config = dict(
    experts_per_token=4,
    router_score='softmax',
    routed_scale=2.5,
    balance_bias=False,
    router_cosine_scale=14.0,
    dataset='wikipedia_en',
)
Below are experts of layer 7 (counted from 0) of a mixture-of-experts language model. Rows are named router (the router's row for the expert), down (a neuron's output weights, with its number) and show model dimensions 80-159. Each number is 500 + 40 x the weight over its row's rms, rounded and kept within 0 to 999. Numbers have three digits each.
Before each expert's rows: "raises" lists some tokens whose logits its average output raises strongly, later layers aside. This comes from a sample of Wikipedia text that the model never trained on.

# expert 25
raises: " (", " and", " ", " a", " |", ","
router:498548585487498544451540445483500460430549518508469478467449480506476544462501477586533499550523500535613541562430605432439529505533491460469523554513539474460510501485534551476425481497477563498472454500553499551458503486519465492488536504
down0:503480583537503461491520464488406524507448519480525549475534419499479474488488477515472540495505444489508467502592444535458521524517471473509480501467500512475483563525486466517476508507552534500533452539536573470453494471460500531494451499
down1:516477475481471599439435476452541522540547487507511438529473498529473471473523512494441486548546483516448493522482527452518473519486453475497546508531480448540491477524507480528535572590543497508520556499488524449473552480483519537527470487
down2:530466603454510471477405490404448502542485495516559507526524479458464507467511521519508504464555477498499526470520432514562470491473603474424527502538567489492444474484405442518524530532484516477505546563460472472453425460519495506560586433
down3:525499524538480450520499471469441459477463521571496459471500496490524499500503535504522597614528526560477477446455484498519463487558548497519536544473492420577583448572478467578470445537545489441505489509491500507485471479512471503461544497
down4:559496542504466496481499434438528542514498442581522561507494533441475562493529511520506514515493450568528546550508519548456590423524558589455507441499455534542472543508473536599557497443490533584467484506503503504452486549478524539522471516
down5:553486498463532530472490612449465511471496474487473462480471515499530449571533517535466530476546551561546538464487518508458527476517493508516428504558500510593572550470504504471477472419582562421465493503494569480496429515507485448475486489
down6:452479525452505543491464484519510463552476534528513471540486517492437493495499551586480530480536523489508546486449501590452562518458538505489457536486514567523543490552481447531462465548511518508483549433585481494563480488521553469484514421
down7:554466394459541379549477491437496539576525539532486512461533452495571489458469519496533503424478564454429505464499599457554474468544505525469516461507527527481469513506499494546469514510479566499494501577512484555490449477527456527548466503
down8:498569468524454520523558467547465434524554554502432488504454530530497471516513502477436505557429489497499486468532540472476513440486483462540404486516463404460498547532594488520483544494541436429492536479532475485509400535468560492478443427
down9:429539463535547471512586480494460444567438426524493487519561488487521451496506498523504516512562537498573490489517562500440542451522501485501494515503544410536442557536492496511499490507452447473472524474460505519468515504510468470590500483
down10:481557480489505577530498531506475483584547488528547478468435488501513518513566476474448532494457518500461625563517510536488499524487555541456540525465514576516452482476548477519476520471523466504573485536456496477529454488469532466516505461
down11:523437522489498457485522475531520496553456452459531499492513502472570406519524519484411517542470473527439447437522475525498496447494481466504458532493447514417524414526521488344501473430422493474466435509499525478480513513436463566480538569
down12:465501513507534517514471526506525475472510512470502464579468531538511486492445511522517635494474460542477455508478427475537435507495527511534481449507567516634520459482490528526448515472551526501502426449499482535448476464505492465547465529
down13:546498415455523537464511542493529500428502541540446533477470445425478484514415494488502468483488492550514541501458464546485449471599425563543470533521484440487491514478480544441507478510551490528568512530565535557443546459538466470505476505
down14:504464494600516602539503466581459525491420473496521437471524541528546454456448559526477452564548466458516505432467426527547515578431454520466546515564485520456422512535446490583466503539539539469511456473563536554466492553459499549545502572
down15:454529567547551459507472564446488431466471545510530464490507521499536472571466505482500512467539528505518519497577521505508577485498450541482496510540449508544511501495483518558498482566507534541490511527515504522486497562533480404548464530
down16:477519497431433526520494452559522466504505524450452484473490494516489435450552449493485451591532478514537472471461543511519502520527613565515512518423497507352500511466413425497512480438477530488499474468512424532474563536508502534547499530
down17:468488441502441458534463481519493519402516498497522516438497568540513479496518517500511458387552479477564491519427534495510457414461542498386442540526549494519554464512485517453531443544500402532490520502437521521461450466554509493461526573
down18:422532531401496450554437535521475470512501544455492467530526499496530418492486484512589502520477510517475525525463523505506540551519501469510491480532453547452496546554496517503473494478454439534517509456516518470491492468458452475457479518
down19:495527423538502427490419560401455567484480468542585570469530535502446467525524495532501492523473533499443552434491553513525514451516478485496502486436552492504493529461446493510541528518521463451522486471473404474484547477506556464578499526
down20:521500426512472471462518473476428539517458536434478479490451522486418513566504514537541518561448472471520504529482511509539493437546569530457501524501511404509517450522527530522508483495546561557526470531510559542468502461551424409474512479
down21:476501434512479495467530501491471488553471538455580446463475461378544481477555528495532464518431430539481582463559551506453473493511526551536521492518497473491558468487472438475527553545541533448447448552582452494447494519516512534473492478
down22:528508480494541479532507439509547487514532516562497586509503554475482508510428482558551501511535540504549491465492530546507500501483508429480517500494495474493560514474497529573561531553482437502496451533486497519531530470511564499509422493
down23:539572527512442464551528477469447497421451517561437410514487406486535579502536481435533522561449408541551450418500534550518486528511514449493577461531457467514540501516525526469505450496502488466593510504489490590520526550495466576565551453
down24:461481545483504489485487471556541490457478513487448490556481546467475506494567462466510447427515501500456489470484491601485455513536513531521452553569462482510514531504535502546454559486470512493535529512501420604592471538457472486499491473
down25:496498562420493534478504573479495509465463400575512561497477458528564477541493508583529555482442526536521455498471471483559501489499517551506452444550455514516516527441553574486498549445580489499473520500527392516481570506492454418503421527
down26:478593508533436503456598463493507541480494476544536497407529387522532475444489486494503514555474568530509505519461451509505542511498501506489481515432476580427522523489470487514485509519565515488507529600448460472524438588465462472483530548
down27:526510473442530515540562439522460546547514542437473518551520491479466512551462466484487546482473514550504564540492526537531544476477439543491441509535439553493499563539494512499532493515548510506526483574552460471464525514491530450505453553
down28:440495525467541510470515584437525497462530459546497497507498436570552495490478556463457501473524554494541476526526468490490492477470511534519483589551549514509474469494484495433491480491441500478426492515549465419579460495459533434505475504
down29:457522598526516502537469486490512548558483527459538544506571500498431455461482527478513457452466384461576569472522506482456497488438446507531548476479519526481496508493479509461561541539525483481494487508437461471470564503509436550464487511
down30:547530461519521513514513443545513512520484457532567528416427509505530472532526524506529504452491424437457479507507550469503559549539416478539511545525496508514473470500460531522533580555539430557493524499457522502510525523562414527566576438
down31:560542506442475502519507437535516432533480549503495505459572535494523512481496539470463525469586475579476464578441497446476493556511480434525551534570457545566527511515498566429555502516492423482450498469526460500475446501467563441529482541
down32:533507537468470551503467431400596539473520533571457469500574527537528512525502508499489529497451481425492496548487462561512458514423410475469523448527454517541505496513494522547455460521435447491448542524498436474580510465549483462527517513
down33:492480481508520546539533476463548526511440549568499479542517422531428513499564491548586573517488484476494514579507431517445559464480474548489483469514555509429480455585506392556492525481495538459546569496516497576554607505601471461439477447
down34:507479552506452504564565502581437485489508510564529514518496477483469479440496475522522519500502450489502468493509494524507414434484546468560485587438446508485426504462496492572447501483501496496553525520471469525559466511475445547476537454
down35:564453550471460450473502526454579479512541481523542529572444516476535475527507550528459531589481579544479596496505491440434510576504460536489464586579481527558566470510573557525480538532432524542507544487513496514514492536482495470404523493
down36:511456590509461468469484540477425490598515478469436535523503553536450500492540482483505522513530400469499491542532514513505516522474553475473507484546501472462473477447407519474414436435560521478450519509459535505486527464528480514594493567
down37:487492501522530518499537465483492482482537495503518559533562559460488464483485490497489462487561491430470429493491485526597526543421555463551521487488506506470571467509536454500429470525498465535505476527492490522510508455532515571518457488
down38:599535468470495568462495500442411500552446523505506499516508505491522538556504560517499550443559490527460446485474499450525461456469539446490492544497488532466457506520521517434522503569444480570438475502436547465519487506454491477470464444
down39:452462537503479481501481489453546555485484495446460533382538501519406472505496471478577452492450496507516477552481524499508472447511464486519469522435627537490565502531546526562553516608505486443544540503496541451525512481488498516497576494
down40:479576509424435468502476477502462444516476442565528462489464518509571543511533492470447432467495599466514502466501510511489547501462448476537494448438557491560454533534532449439473507615527466453544501438556459568438530552577483494475492548
down41:481524434419497495485569548498498484537524546488500481474515473450536510517486468488548542400429545524445536501516491463560519510499568580494580483481571440531490492545430561461517500520474470498383540520472447449530545446487499448477497489
down42:503485506538520455458523508456436543507580486482477502524535587541511508509531503580556520496583531537448516479436543529514541486519564503481514480559427510524539509463570514573512555484479484428490545500547397480450468529542571561514509517
down43:492488500490605539461481496524650481546442538496542550472516456507549530518509521457476480500461477508483545508499478573504491543552541447445419496500511521504530539522424508514449418499511466398477459544512534548513505532544506441526540494
down44:530507479491499500561529501569549520476531497501393474487447479422531497547471519536480463544526481466545497498503410540496514516510428492545548551421470469582502499590466437443545554493440503527532532451497442519494459461483499442512423524
down45:586528537529576523467559509501522522474521495521529441458451462547457395468520481461483463534441526497463541455492480427446559518386486461507500537481428457511491548490485546554511545476532522523514466467496468526448456559457550408453467409
down46:534459508582519476500460527493502431488546556513614528521509468528518533538547448532549525530528491460508517444496568482522530531457510556483471511511464526551593551508484511448484474487507509558568496523446487537506499554445499502454478482
down47:547489544516442565510506556486519494540513533533513474520495478455477524570565531519532506542555467470514563488482438497440534518532484569464525479476510500579439553424530538537531505497506530466527448533468483478517481497461529453527546443
down48:533472479467513449478504490505508487482542464502453480543487506512508540454570453479501516472617440507550517459460487571462558504504511540488507540438433470488490469546512448499582462494468520515493530617419548525512526467529450522497458470
down49:508478476506472506514554538407456476561544494496541498533541443412542571488480505557569485523462570469545493524460524519504467488528473480586536518512546463508539542449515470519466544559460451476497498495459532509504451530462482453452553528
down50:472524563507551445573567447502463498471515498465543510550527490428494532467551496455512512549459489529519479541528434496490528516531460476499551505547521536480521478497545451494416520496450495554435509531564443499524485503531504526501494557
down51:555437469480364474526478541537515492504505495558524488519543485481527492490534585502527425525612473533466546504513471450596497463560505489545469495570545500505499516486525494528516520482520444553445535507482451503504486526599516484487475513
down52:442451475528498596570451459452497534508464522488551484489535526490512550485432505444508454444523484466463472478527546478470505562471493499475512534426557447561448455503548443515511493553535503511525556516503525506432530458561506470483506505
down53:517560500529512499544538536529499512489474489485545476587495511495469509511507469467467511526444471598480520463577474472527508480545471518505484528428463533497466528473475547515556503399572567546525493536401533439461429474538465444524511508

# expert 37
raises: "0", "8", "5", "3", "7", "9"
router:520509463496488543543448567490491536513468583493479494425556454465516537438563459487489494429477528500478410524398514463415534536461538513451555586470500511497489505527485536435489461495563549512537509552537407443525485495579469510458525472
down0:464461437498501457527479484537463427443489514514513523473458536421482601471505487558515465509513502568507582506517457472519542494465526451520437490482511489456494537461541525452441519418446447463506517486479503481454476521492483491504544471
down1:503459548540571519488563458407443524522490532516411583469545547517447471488527578500513543504475456527502485514522437481506478452481494508471507538503466525456487513516497498555529551538505462516443459470499532500521614512488446553522436462
down2:521485475469432486501516493479526471618457550416511486493536469506504514465527517495458476527567517526507486470549428490453495500434491501475506454471563511490476445439536451475546511506491493506474499489514556464448431551469494481539452451
down3:456454486551402524479441577561511431488518497482558496460589517438554545452468497526457482388576525478485493478528562508485540554562459514495483495515466518493470557461530441491512515483506452525499528496538440437517521511497480516462537494
down4:455456521485499483541559504529519501547488541474470433516521557486499498465526478489449484484536526495517479479472474524504444558540485550563572478482490500512480456508536351516484518466507508525428452426494459519528477537511502442504467598
down5:499510590542536430461497509466568518485542494443488476537472522516520468539464508469532478511561421526462513491492499496534538487541517429468496557454485535499458527563496455508499434413446506522544520470437544534477484418526464511529469515
down6:508487499482477498482531493503458469486476466465455423491376536519484484495478503515504498507490513497506450499562501443454525487550470480423549540439473514461424539414516453465485430436498555509517465490450545550426511472448498412524497541
down7:526532476487467437502440486453502521476502504456484460546539493512472599532446521483469574496498497484460571492476476458515524579560515530507487474506561509492511485524537492552486541562514476522529507506448493499495455473478463501481565499
down8:491498525489469465574544492461534409499447512495485509474489580584577438477501504455466506493448533443417573479499464513541511480471474445423500504454447456565490437439459434517469582514532496431503541567485506514519544466419501483552545522
down9:524444538377518494462507505589555634454466432554512581491465474477519542552600504488546582509468475475503452454470496475500496478429528518503490544503577451582556520501397516486506459496455451558382486510504476505497535498487506432509486488
down10:478586488502493491503526475540497532457510484453571462486531481510553452567576496510559521488505550495439547493524485523498466507516472549525526503473575611497564564596463471421522573475478511499489455452469509487511520480471465491475462497
down11:452501500489524513532466520446454476490433455508491519495569555506574521545463468525584437600516448506412469538429508480521553556461457524512542416507476452507520568468433439474468479433517526477452562461503540560512520593519503444482516508
down12:492496535579482521452456505508475540459531488571508476525520576518480493420550454566497501487528454527540542451464538463475507559595464482513482537492478490525503485509518504566500409521561537567447505482495454446557404509436444480491502547
down13:489466532498549521452481464487497544515539496474563429489494433507524479420497501484429578528508501517466538560429481484436495514544507506488448517531519525416533511492520490451588520519472475467494525504479499543438500437534568516504484524
down14:529475632483509505498528429492498484545505448539586579490520569441520484512469502598562485479560484469513502504476510537525424415461568466510501473551531494436499495467542544558481502520511513496419570451545563556477489522448514549468513526
down15:531558502478567499471480513534423530554469537431499488513521452481499553535535514534507442514501516490486496498529477492489504550487554516478582502459511508464479480436523455488455544540465484468501564528425434432537520414439464484641535545
down16:462548454439425512477491573519456447539482518512518578523541506480542500505469507518511502561420453583514534507552429463496576480553501503467548527426511523516511498474538504507511473414517519538499469537491505476484473488533473396538467476
down17:491540514465425549487427447605546480509503445516481454542487542525515448510479511509462501531449457473493417544511519550542511536487517579487497500534448529514469533469550564425473515447453461549584511515425440516534520504449564553577438522
down18:439477516471526554556468525438510450459490486491534471406510525505497566593521528561476537455470494486498431486522500497489526484433498409435504454502533466538549435443547555458490445540555482465461555525489509457516433560513482515512499529
down19:464580386570532509597521479579510496535523475548522563531504453511444491482532518511428571463560445480499509465564457547488516516503499549467535498504496597451513497484445410575496496561495476480544488498487520563496472560484504461548490537
down20:488553479606514491486544539499538506543448584509513439457505563459496544492546512505493478494567444493512546485522460456486522506523509504488434521556506477412551548496513516563525457487516464511538481461564519514540517504503473490444477514
down21:499481514531476505411514550538494531516499557513480477407512475550482477492470547546496470521500530517546401517583465459576508571420492497511470516560542518500420485552417445494427466463565508502458409500459525487528451601503517541454590588
down22:470519499505558468520400556478546490504522504497505501502446483486529488432457444442498454503444532479501507472439474432480555527538471488515483445550537479436557448545499519542464540575520506477523490501645452540495541409511495446476482503
down23:439532421540501537424487523506519506485466524487420516453483540479467480506499439496453534477487443541465523591507525546532577512550459438517548443487459569480495549516484486497491455447494476432484520522431552512549496474533450503472467512
down24:469463470488514498450610503484485494454494504491503502550566452424483522539430448447438539497514604517503579493483496510489503543468466524545524464472559506531481496567516490493489539471478484461465524497531505460393476523511487464486512418
down25:546594493550497514452525476490532539469503519470468544459465497539487498589485499575460420415509414492489497475522597516497456487492475515546489473522450518525493478501507478509568546589527504519522459509485531496484513428537505515563546452
down26:505478533428530532446547488478494524499536517475528522580544473560487477483555469492453381514470523459464509491455574475448557486513502572526511442525446537494517522573513497498507504428487555521515612415476485486492508549501517493508509532
down27:475553564585469468498523512434504504538467456562558441534565450469575584459518449492468567536529562453462491502491526526490451483599512520498542520532471505558498459513534517468465494564525521485515454513510510528464478484494534471510522524
down28:497516509533461457541513516498442479520522468558495419592508540547489542447532522475449558436522458518464570568479516516443559476524448563522478497458481514550497581487570533508516568490484453478547479468434523464480508476526602461572554499
down29:513528507536590461424501509435550528532496580454534509562505441487554448581480527522459485526489552524556537516472530507524603529482550472524558492497516504532494551531518579456481533514543521527491477521428511474463425524557520516431510478
down30:543431527462501546450471499577456528458472493505444553486518487431468501472483506485518520509484542483560499470428502427512497525489428488527541537504520569527404562509438606485474483549475389418472384436451492560485485464455563472476507489
down31:513509517485514585474531531551528491508472475547498535492452608456503547535556506514440451449449526516561502494512531533459527523463523479520480525547536401531435475566437516468448525510527448503542537535489523459544433464538492486488476438
down32:521525506542509492492517435561521518438501564495534535465537502461478501530463517497537459451503531481534508508456489511502431494451573382450424497507448533532494476513530494548506556451472527513561499521516524614449486475506530515543474554
down33:434514454506481564508480509489473535509488472540462442549460506523493496468448563491473446552511472541471563539490446479478510427420514559501545533536480518483533557494493454574515522463482515508558449496583479536478517461423617442496457543
down34:509484539549509529536556529505460524570545448478440515480490502482519506518510531439456492472510478455459545543515417463504408480494574539520503439488469522518554458533519500498521577484499411464506522452493506497485518584498487489509513446
down35:495522577520488470446490522483491513527577441517483526467435432469519508528491451441509523530519435536446507507480473469476504431436503445532480552533522558535458512455467527464431552502494467476479464552526465499484493561459501445452427492
down36:489488589496468458510516480514554495552558477563523503439457457427528492483608534492479436484503534488526551559483527505481517504572523510538503500495485460478507515573562568499411481501558513464472541446510505450538589473541527519514521518
down37:445520475537487532434532463493556468478470459527455446481524523545521455442447478575521476501467541490502495501475484560579518453500443506537477542490569545465488458449508542468419398471520501560462571489515479520502481534529483571463429556
down38:539487576508551503577494477462530495493433614517404536504492375456474463513515486526449567424509525513552609465545493437530487477473529506486516556505552430446465541534439502472448525509516503554564576422542501510519515435487457461503452495
down39:472582520492473488540532534419467485472535564456527565498451494527505463507518506480496469483560515545502478505512475549514508487496417575451547575515506400457538447464483507475540529544508431521426477543447487577501503529524451463424546480
down40:453528509521488409583491512518615511532538542503561538472458424478487566451404500561533480537492502505512464439537546524507450560502521525428487497477523530501522496518525481497482532549451455508494437439406419443422487539456546502534419571
down41:517498464514494576457436457542494448451577456432482530486514502523514563513514468485480452572540511484495568482533476571516518526513485533532553513469454478492538511511494573475588501568525546472477422465535561581469512443524402489489447544
down42:540443509540510548570517555530598492459595514453491488438578422571497471516522519519464493556475438574511506493505568455579578525537511532518488543506517453508479534475512428508451498466467509462447540464497560416465549479455476488532533454
down43:542530433546489488467539441406508463487444551532513496490507489490492526544584469511507558495476473507444448460550448500491512502511535542480442550510486514419517529451519381540463423496458557539513488549515512479475486558511510528444502589
down44:581468563522448484525554468505534436565506522457482491493470534448523547458484482466560476548553526492449513500513528451551524488516498568501510544475427511491489516481556541519474535503541468491553469571546494491499460487510515531482489449
down45:470545486483521559508502469501472461485488506478499499483443517455518438515483478536519509459479485463431508444481513492478493517482558445505495485478463483498500506478528467560571502478481505584501463488447507458567498435529515519459517457
down46:522530546505414507510517584558436477467529495435431560507506495482486483505444529469574475507568498498509466503560502489431496476459502462473528474519499514495532493478520488482517502475441547531510492491514532535518536544440440569495553503
down47:527510506575507588444563432493498590505462500476489518519463547530436508457512503441510503517504558544511461548432483544495507493527488460460517469512550539460500524556493463547464549548484515468537423483505477403437500523491493552438425487
down48:440522459455551493533481437507420545463592503518532533450517493503491447515549477424497502517466498502487438524506544517518491531457530513500451459459523487542482503564495543471496440523479481539459449570498471451510539492487542468552552424
down49:445469373484494497518477399481529568488427465496451484552582491542522467546449462525546463502511520464548456527509519459551508489451439459481539523471493532469488508537522444507483476490450412517459486481486474513443467472519423514431545449
down50:458492564433493466506482468452428414479525528504472412505533512481534488507506474436503544499440517543562537547495471462515465464541487531542441511575404444587531451500456563506531530500465527442545541551519423475495511560475455467526445542
down51:543447487527526446511506519514517529527517490468488508467526461517462495468566519504469581500489526517457510457409507556489545585515422559507550517573517522494486511524493517491511584450509543504496441518535478566482499500482392547610506581
down52:493557501480467516445443555404506510536460469451522448467475483491621492445524533566537475495543526483484502474523594508557487504542507547518492443516573480469545523543451542536438514458475472546535493540490467423474474635484510485523540456
down53:527484490446470499563500443423513462541479496504575465446473446498521506541573490529555488528514517509513482511503533550481492416506597533484418536538510567525479482510547443473503531496544493435512455442530444573542519471504553514478487496

# expert 3
raises: ".", ",", ".\n", " and", ".\n\n", "\n"
router:467520569550500504592544468479527497445500508527495475498479461441526482522502440488526544479555501581477505467516587449541471464488543430528510505469522470535487477491478563572535561451456516497483537547474550509558474493534451507503548476
down0:513472480412472501486533543492543468508461505480430529498439460510457464545480537577548451500463513557540502507495474444504517526481561543427520474484476469480461414519567529483439502473481509531566449536512420491482450475541565485481428552
down1:580579524501569468464480502517530461456516535478524505516487468522517513464581491586521540460536497531504462506481528524456510517550515470452538511450527449449471571565521454470513463484464474575520528528541598482492441466563535519489491508
down2:433541419480550476514508530425520444570478512528530620485480484457436492448469472459442550459469498556511520550489496493522514452492503541512505546495504497498489528456512533466469505457616527444487485493479565453518411512502533485499510455
down3:506493524467444512480561458560492410532456529514431502536501500522563538458435505482504474523580504495474520475529448493441528465488590482422529567588469458549508539448510480486461483517498501481508497516485434516540500498502497445534499543
down4:530555494491549538489509499481480458540453533521385504471576507547489517456574556493527491531486455516491471573536497500496389445552516579543518481484444462540452499448504473518484510532532492543504521427516543500558535510451499557529493531
down5:485476463561550480533596478453457505462499479538492493460485530483546412510471521488490533426484529498505456497478521490481473497411471542486470440466524445437549442536497457499529491547566468465508519493549494492532551469448546534467534523
down6:500508496520549432571476553495515501526507557520535451498519557565499554487545429505498519525476590510606516451499478461500506501511475466500471484524457502623537498525539499406455511480543471534503556466490497406480514498496520501486510512
down7:471444470540392498550487518513441521512441515534516451509563430531553455478450437584488515483517510544475451519502514496516453514578525516575515493476435544511417588456521513512494462499533537519452469541452494499509431511446517497492471509
down8:542530531474472540502475428400500512492473551482523562510545470556508481519505462490569446477589482522549495424478555505482483465529624489434562482503465555503496506588506528467517488487466492473541536495473503542481488502491448514499446457
down9:461566507507521515495527497473557592455512523563495537481568579549539480487567441489583544492595449457544447463438436457544511556504492438488488496477485511482523500509524582462496473508514496494523562438479564521530525506518514558504510539
down10:532498573561459520439578450502403516530460553488470484444538612536540486468534519505511524457557394502488550508501480437537430535527496525445509496452462547461480490532558518496471573458543480482448500424492517498478522528412421585512510482
down11:459477540483521499444506536490501438520480496562424551518480478496510536541537509425525449523496520513517492553581447473480500440531546486587492425452516533509505517532537464516561496506497509554523467498512449533449519461572479554536484476
down12:487552483509486402489491526509469475530440494426468461434568555487524534487507467509507447480488519467542508545529528498473521546487495496532420437463528494439496515517505534497548539491570585449516480540479517524529473563512472537427446424
down13:512545583504517597466420520461437544513517483584521463421553455517464472407550540484503473508445496528473484474504502511411522483478527487513535502516547509452576427429460477482545524525504466539472470559487503496549466515520514538500532476
down14:485525548479498454599519443444508499506533456519478505528530522519500510487548587392558490459451455494544593459462523482521497465492528511507441519477442537561520483460528421478423475468540509475548482477590562498481491482516425454508517483
down15:563516460486419519487452499477518501508575544471489559524502483470466490450533446491482451505489528465535522511519491523510536453531522491559482503458444508524554482528506411481459512515528480445514472509471511474493499503524500538511434524
down16:498509481493568503496475559505556537570494478577483457527495485500447514521505492409553459520438482497558549494548446497441514508484495537444471433508460480548532506488490523472431422538551480463516536460509457511457508403474491500480433497
down17:517486539429498504485508549514455514530471466535437551496452477478447494439460423475499541497495505510449500491495533493493565441480531452509527456514520527531478432544489587420538534441462492439539534519468503565509584530512482447564576529
down18:558470486492501515398497537411502464451530523542492498517471410522519516477457512496527496427491528503533533451539530548504465496478554540549503479511548503458517480437502546564520506482479487475456468490510485527565431528514522503437603511
down19:500480483557507462517562455396465560522479498492550493549488480565508484466537456471497553541514451527525452500431454529461462483528468451539439499561475537371554453455567469500447496475546480480564445528510441463492486470549450510489504463
down20:476558515513491521526468515540539504505503481457561553524452542443556479487488518482528464456493501466553542487468490485496548556529515506459486565429521532446472532478439483552546483477537483510496469545471542493491490637491557574436535478
down21:530496448473569512481569440508471497552574431574540578481544504547494542464508465406456429566460506548454467530529479498436453525588467494518558485486499499508547542547498512475509498480472515511561513505464506455502505457533510490476437527
down22:569517517509533504502493621478481460463537547554534454479495524531491457451481588462438459430452489553512503557475580468474530559506646519567460528507512453498524434519520506458565406524507493482418526444534526485543609516468509452479527475
down23:518457519494539482505459502524515520414516466516543516535430523490510515524394519565537425447514459558372566488466476518594468541465429396493553463557508496524477493419431504488494535523531536443548506532514455478484616513449528509531493489
down24:442479541502494510476421486515515586535511499518515398487487503473512548524472462509484534557489490458515489516467517504513505578415579553520516535477442541511453570561426424512558457424513476485440483532468463456612487485459509532491491494
down25:476554452458511511569524555505532549547497454547433503415465568497463555515449435495538440522551516505521485526507509551509522431543469476539509532489592458532551510501545587525537508484455477490522509581503481488476484502451515492576491452
down26:475510512483494482528493559492448513494451510506558521421509437546474425584489549463417531578504549476465503464549551512534522544559445532486513489530491492438511479492452471496555482517484460477547461455509577555543437548484456535549499442
down27:483465471500540378538521480508515612480488577464542538488500484482510508498506509518450604457454572486490531417454535553497495484463446504531506448495497546539534543498502561520503519495510539480535457491515480578503460512495524585556526508
down28:510533530485490471450531428513597482588520512534594465483502555511468483476494465427486517472519476514520488502506479584485461430506489478453533445584542493571497486512503499516454473465455481587515439488500527462504432487487496483513471482
down29:533541490496463538521539513491543430494539443450493459443558519486540508549475524419498506553543442480495508444504482446547589518418476498543488495574392513494419423539456559543572496542495516520472459459495522509517429455492478570496430495
down30:506453410514480503516466457465551523504516457541525504511504542428512425496524420444480526492484545524454461453507528478494489491430558503456502496557598556486417504477536584530470544471477487491537559512455517550524481549498499441506476544
down31:421447480460576529512499543441490451447428539500495476492478508507512591460530489560471602517481434503541501532571476467456490508454494474539565546516516465443535498427543537494471499538496486501488458484538454519509485521481564465537450467
down32:429486535522565459468531552453504475488484408494503468475489454563473546578540537544473504501534485534533493476488372453416546468452542479563533387511542502478519450484438476450476566566434459535463481503459579557450517573477478509436572480
down33:507460516551511435515522525548485445487506448497484501502435452508454539497487611444527502540492534509462449472498377537571582506525478523468552525556419506514498466525556500496486478587488527530473525460508464513472452534442431467556497444
down34:475465518566503534534540442446429489499500525482478529543458506427569487539534537570438595483545493470555573467503490485504514441572541439442426499450529475495538496508476522480474508497532577539497478479453498452436521609485436449465479419
down35:455498503490553596486520539526496470543542508552521521492456496477496537515463464461515510470471482460509487561591523478486466505503518525495483475587515487458537479389485546512404493506536501544570489506499459506457557540489475498493492477
down36:501540519523512494450513437546550509521423526474482505534501486503588530488508500605540541549530462543476540481513483496496455513535499545592462513543523525496457495500529534529451626527475540518465491445510415557468493510535554539463470536
down37:624521539411542505504533481480499489475555476512468533450530517527567526658508460463521481449538576504493487532489512565595449549472561499486503536504488468481570540529497498483545523514491513483534539581442509472566577450470499488490518414
down38:505541510506412526422476506618559516505467472565492442524519545413513467508536540524514511488418523551459424467461513516477530460572546467465509421505512465489495535524501462478518500513478552507481546576480490527473511490508513491398502514
down39:510562507541535449492493480446516470495517505528478520562459559510548555483511575515507562467430536431495487624511521430532485562519448507490496512549487518513538550486467391463561505579490484449492524471488485538475493452520436532495475577
down40:464543504556516568474581481605470547498468450547481499557501559521461475497467507478523519521510419463516541473509474467503469438576552489502512547564515506593480589520489529577442454566468570616491479497503537481520521552561489520509453448
down41:556542463497495469546484527536490467505510495417493497494491505456562491481465504490469472530547562544463552454552478500475555480452453541427413501509408517507482521447569453467561558456545503531525509492484511509501479470481397457459435496
down42:493467593500491487508548482509464510471466433502511417512500446524493468486514556555427534508499452467495459567501556478478501433496488532474468484509504545489497528428459521567520495474489534519516504496540463528496477415523425546463480422
down43:550522555571496547510452465409557542526498538562472479502453470488515561540504428500493524531483484487488548519439450485559598552513472451501511552447464460512485474491420425528482521465503517516487516533547509467439519474517433503529486554
down44:513434481527512547440467453460536509463488473546517408574547506449448583529445511484433468500434491512529485440480490490518527524510426469442440553485410491461462449498486508536477486505459508450495495467559563471541532474478467436454477498
down45:486554509484486504496493469473457491508436527502511501485530519480430536510480479433493463510495391513509507452516436553518536495535557546492421462521573471433527474553524551557516470517464556538520544527480494501533488518462529460499564505
down46:493520531482525505601493480465492507511527485480559463500502498501456553552485536508556465502448561481489536484449413457360515496488544463487423432527519513524471533506531467592506502511457553483522554515453467529458511431496510483538432479
down47:468458582477491526461432446466532437513547519509498488479518465534447450503494476525565544530532566586504549498461539484513491553532546485464524537475510539502498521534512566490480497476429488443519431557503464466546430575484472486497467479
down48:464475482489475525421479556502540506493542549548473535508574443401559530526507543521500483641475510511493471447492512502475471542529514503500460497537541532467470453465468541451543549522446484504432607532442486476550505515566497486521505529
down49:551522429507510488485495491513459505520533555451433439579514476481445563502451554527500518445445572464501481508570542389578550521493489449447515520455587529468477507459477461478473500491483521501512488501509512500445469499493541443513478565
down50:528507512469481497504465471528443442508486481469468504531487554511485465508554510499527549477526409562499500522497484477512581495467488500503498538484474470522454551583450525466464512554519391499439503488535465436475515562568609510520596479
down51:470468484447522497527554474471511499486497469466543528422498505490476548592578610606459520481421467529522507459515386497465466544461496482524495529500549531524464513490542482455527484481507456501433505499487471463537540499509485485408478493
down52:457456489518408470554461508548443496476501472489455463469478534485405484569463497484486455506569427563437524508585494487462565543566472499484469513481484564506502501442430458448495568556509493518539517449475492503496583506580481492505490517
down53:566460529452445510622542513502506452497505534512567511479506465470498506535456508464450456544505526506515457464495456448538526418372430482523533483386450496484537572476494499532545477517493438573529416461492526506437543476488494509495486480